config = dict(
    num_hidden_layers=10,
    hidden_size=640,
    n_experts=64,
    experts_per_token=4,
    d_expert=128,
    d_shared_expert=256,
    hidden_act='swiglu',
    moe_layers=[1, 3, 5, 7, 9],
    router_score='sigmoid',
    normalize_top_k=False,
    routed_scale=0.5,
    balance_loss=0.00242,
    balance_bias=True,
    router_noise=0.1,
    init_std_router=0.00608,
    lr_router=0.000295,
    num_attention_heads=10,
    num_key_value_heads=10,
    head_dim=64,
    vocab_size=8192,
    norm='rmsnorm',
    norm_place='pre',
    norm_eps=1e-05,
    positions='rope',
    rope_theta=10000.0,
    rope_fraction=1.0,
    qk_norm=False,
    attn_scale=0.125,
    tie_word_embeddings=False,
    parallel_block=False,
    init='normal',
    init_std_qkv=0.0159,
    init_std_o=0.00355,
    init_std_up=0.0159,
    init_std_down=0.00216,
    init_out_by_depth=True,
    optimizer='soap_variant',
    learning_rate=0.00144,
    lr_mult_qkv=0.7,
    lr_mult_o=0.662,
    beta1=0.95,
    beta2=0.99,
    lr_head=0.00568,
    max_grad_norm=1.0,
    warmup_steps=200,
    schedule='wsd',
    decay_fraction=0.666,
    decay_shape='linear',
    final_lr_fraction=0.05,
    batch_tokens=[65536, 131072],
    max_seq_len=512,
    doc_mask=True,
    z_loss=1e-05,
    train_tokens=545900000,
    max_steps=5794,
    dataset='wikipedia_en',
)
Below are experts of layer 7 (counted from 0) of a mixture-of-experts language model. Rows are named router (the router's row for the expert) and show model dimensions 352-383. Each number is 128 + 24 x the weight over its row's rms, rounded and kept within 0 to 255. Numbers have three digits each.
After each expert's rows: a language model's description of what the expert responds to. This comes from a sample of Wikipedia text that the model never trained on.

# expert 9
router:128143098134134154121144097107113137157150112103168133150111111111074125130120131140118170131103
Words in song, film and show titles and table cell pipes, especially the, Black, My, Love, plus name fragments like Clemetson.

# expert 45
router:102148146130130114093131099179100114113131118106164095147132104134096171108142107158084136115134
Syllable pieces of Indian, Arabic and Persian names and places, such as Bh, ya, kh, al-, with India and Bengal.

# expert 63
router:161139123137140116138145139156065157116144105110211134131098115139085160106116153162104128146125
Conjunctions and clause-linking words starting or joining clauses, such as where, because, However, as, that, but, and verb endings -ing, -ed.

# expert 52
router:169130125145158127158099124188137152150102090123150157150160131155122169125129113145111106124155
Years and the punctuation after them in references, dates and tables, such as 1927, the comma after "1863", closing parentheses after "(2011".

# expert 26
router:139124114145152112111145089144120131156123107126173181148125109143085123116112139133123141167150
Adjectives and hyphenated modifiers after a, an or a hyphen, such as similar, black, successful, modern, -based, -year.

# expert 0
router:128121194154158168157136100158099119136139138123139124158150168131131146102096132132105130149130
Prepositions and 'and' after a noun or past participle in running prose, before an article, such as in, at, of, during.

# expert 41
router:109136143181133099125109082113119114117117108103099162174140131167154160114144154125111120106137
First words or pieces of headings and labels in infobox or list sections after line breaks: Personal, History, Career, Preceded by, Ethnicity.

# expert 59
router:162144131139144126134135130082103160162150124053150124125145091132108128120108117196136117114135
Words inside titles of films, songs, books, games and episodes, often after quotes or colons: The Animated Series, Grand Theft Auto, Love, You.

# expert 46
router:086166136148158158175166101152090126116110114123140158143132103101119148093156167145157116114158
Middle and final pieces of words and names, especially ing, ed and ng, often inside foreign or rare names like Caatinga, Chenango.

# expert 12
router:126158103137155147161107102134141150130120119122170097123152142092110132095123151141086114125129
Punctuation in article openings and infobox lines around native-script names and birth dates, such as the colon after Born, semicolons, en dashes.

# expert 1
router:159087131139164158173145143177100125138062099100144152154149189127137114130105121123071116126137
French and Romance name pieces and function words in French contexts, such as de, Saint, accented é, France, bishop, commune.

# expert 22
router:125115126138124179142137131170108138146143102145124095134152139099110100164110120126093102129146
Pieces of place, street and personal names built from English roots, such as Glen, Wood, burn, shire, ton, and nature nouns like trees, water.

# expert 21
router:131128129168147155134159132106134140103104101072158116139137111125148090128165136119149111161129
Subject pronouns he, she, it, they starting a clause, plus word pieces resembling them, like he in heavyweight, shi in redshirt, so in soprano.

# expert 17
router:139142098123140164184123095117158119139133136127161150136131152137079123123109150122103161130091
Common Western first names and the letter pieces inside people's names in tables and text: David, Richard, Rafael, Mijatović, Reginald.

# expert 2
router:105130135176168131156164101136098091161132102116128097127164136152072101121075154162123098116127
Head nouns in names of organizations, places and events, such as University, States, League, School, County, War, Committee.

# expert 29
router:165124107195138132137143133129104183149096134127169119117146125134124101132119146178129107136107
The word the and other determiners after prepositions, especially in sports narratives before team or place names: loss to the, in the.

# expert 19
router:094098120132124135142118101178124139129147141151157125140109135121131142129082132123108124151111
Words and Latin name pieces in biology articles on species, genera and families, such as species, Genus, -idae, mollusk, is native.

# expert 57
router:123126087217159089154117139167132157130144127110152103101129146122118136120084127152133115169187
Dashes opening infobox-style list lines, hyphens in compounds and ranges like one-year, 790-1400, and table separator dashes.

# expert 14
router:134107137127134155183123130138165116132136148134147135133117139099083113117116098134087122169147
Word pieces inside Italian, Spanish and Latin names and taxonomic words, such as ía, ini, ensis, idae, plus Italian, Italy, Chile.

# expert 55
router:089097120142126119144114105182137139140159137129161119123117137116134153131084143104112113155143
Dashes, colons and line-start punctuation in taxonomy lists and species author citations, such as the dash before Family:, Genus:.

# expert 37
router:147158124147128158147132115117118149160161086099155126119115128083089116128114146106114152093072
Kinship and relationship words and pronouns in plot summaries and soap-opera character text, such as father, wife, him, baby.

# expert 61
router:102135159148166155120118140142143160126126143133157115144104162124125128132098117137064115138112
Word pieces inside technical, medical and biochemical terms, such as ox-ida-tion, imm-uno-logy, phen-yl, plus disease, protein, engine.

# expert 10
router:152119179141151151165122114135083115142152086118160087152108131163142102096148132182128094179131
Commas, plus dashes and semicolons, that end a phrase or clause in running prose before and, which, but, as in "spread out, with".

# expert 39
router:110124147168126115131109117109142126149102142075129116142118111154127128121145101187121145096100
Tokens in articles about albums, songs and bands, such as album, song, guitar, vocals, plus track listings and chart tables.

# expert 27
router:103117134159178091118111120139134140108159110074199154107113162142135146138144123151141137132128
Hyphens, dollar signs, braces, backslashes and underscores in LaTeX math and technical text, plus opening quotes and prefixes un, mis.

# expert 51
router:113158153187178160146101091128148147179102099132131092139136122155117140101152130137100141156085
Equals signs and paragraph breaks framing Wikipedia section headings, such as ==History==, Early life, See also, plus sentence-final periods.

# expert 20
router:116118134166143121128131141114096154116138123086153128127129102164102122144141115156114105121115
Opening pieces of capitalized or lowercase words, often in titles and names of works or publishers, such as Exp, Gu, comp, rev.

# expert 32
router:098131146142152145150104107121084103119155131118136100139121132137123096129165149159128108171144
Commas and clause-joining words between phrases or list items, such as and, but, while, including, semicolons.

# expert 5
router:130132132158192123169118121165100171146121095119180107154120120157149103105112107158110125099080
Opening parenthesis after names or titles, often before birth years or notes, plus scattered name pieces and verbs in bios: Marchant (, Adelaide (.

# expert 62
router:129152139135131120169155090165124079128110097133164130157162175167144094107097152116132107132150
Letter pieces inside German, Slavic, Scandinavian and Turkish words and names, such as ć, ö, ä, č, ić, š, ka.

# expert 3
router:107171079165138108106160101134087181115134144149131106128136129115099135134128108137136144152117
Verbs and adverbs opening a predicate after a subject, such as was, is, had, a, not, only, -ly in totally, quite.

# expert 24
router:110149118151147135133135081131140157111094120122156108148111114154077115145151141138165128142143
Equals signs in section headings and award vocabulary in lists and infoboxes, such as Award, Best, Nominated, the colon after Awards.

# expert 4
router:121104131165168158128140110152113144116159125143136086165120155176124103169158152117119105112130
Words and pieces in education contexts, such as University, College and School names, degree abbreviations (the period in Ph.D, B.A.), professor, graduated.

# expert 34
router:123126106195135114135111124092096131116163091161144140105143165135131164116079132128083109128123
Plural suffixes and plural nouns ending a noun phrase, such as s, es, ations, people, members, children, as in "Reports of".

# expert 25
router:113105119211125141162156126150107136146129106152122097163130155154117088125157152127121131139144
Number words and quantifiers after an article or preposition, such as one in on a one-year contract, two, several, same, other.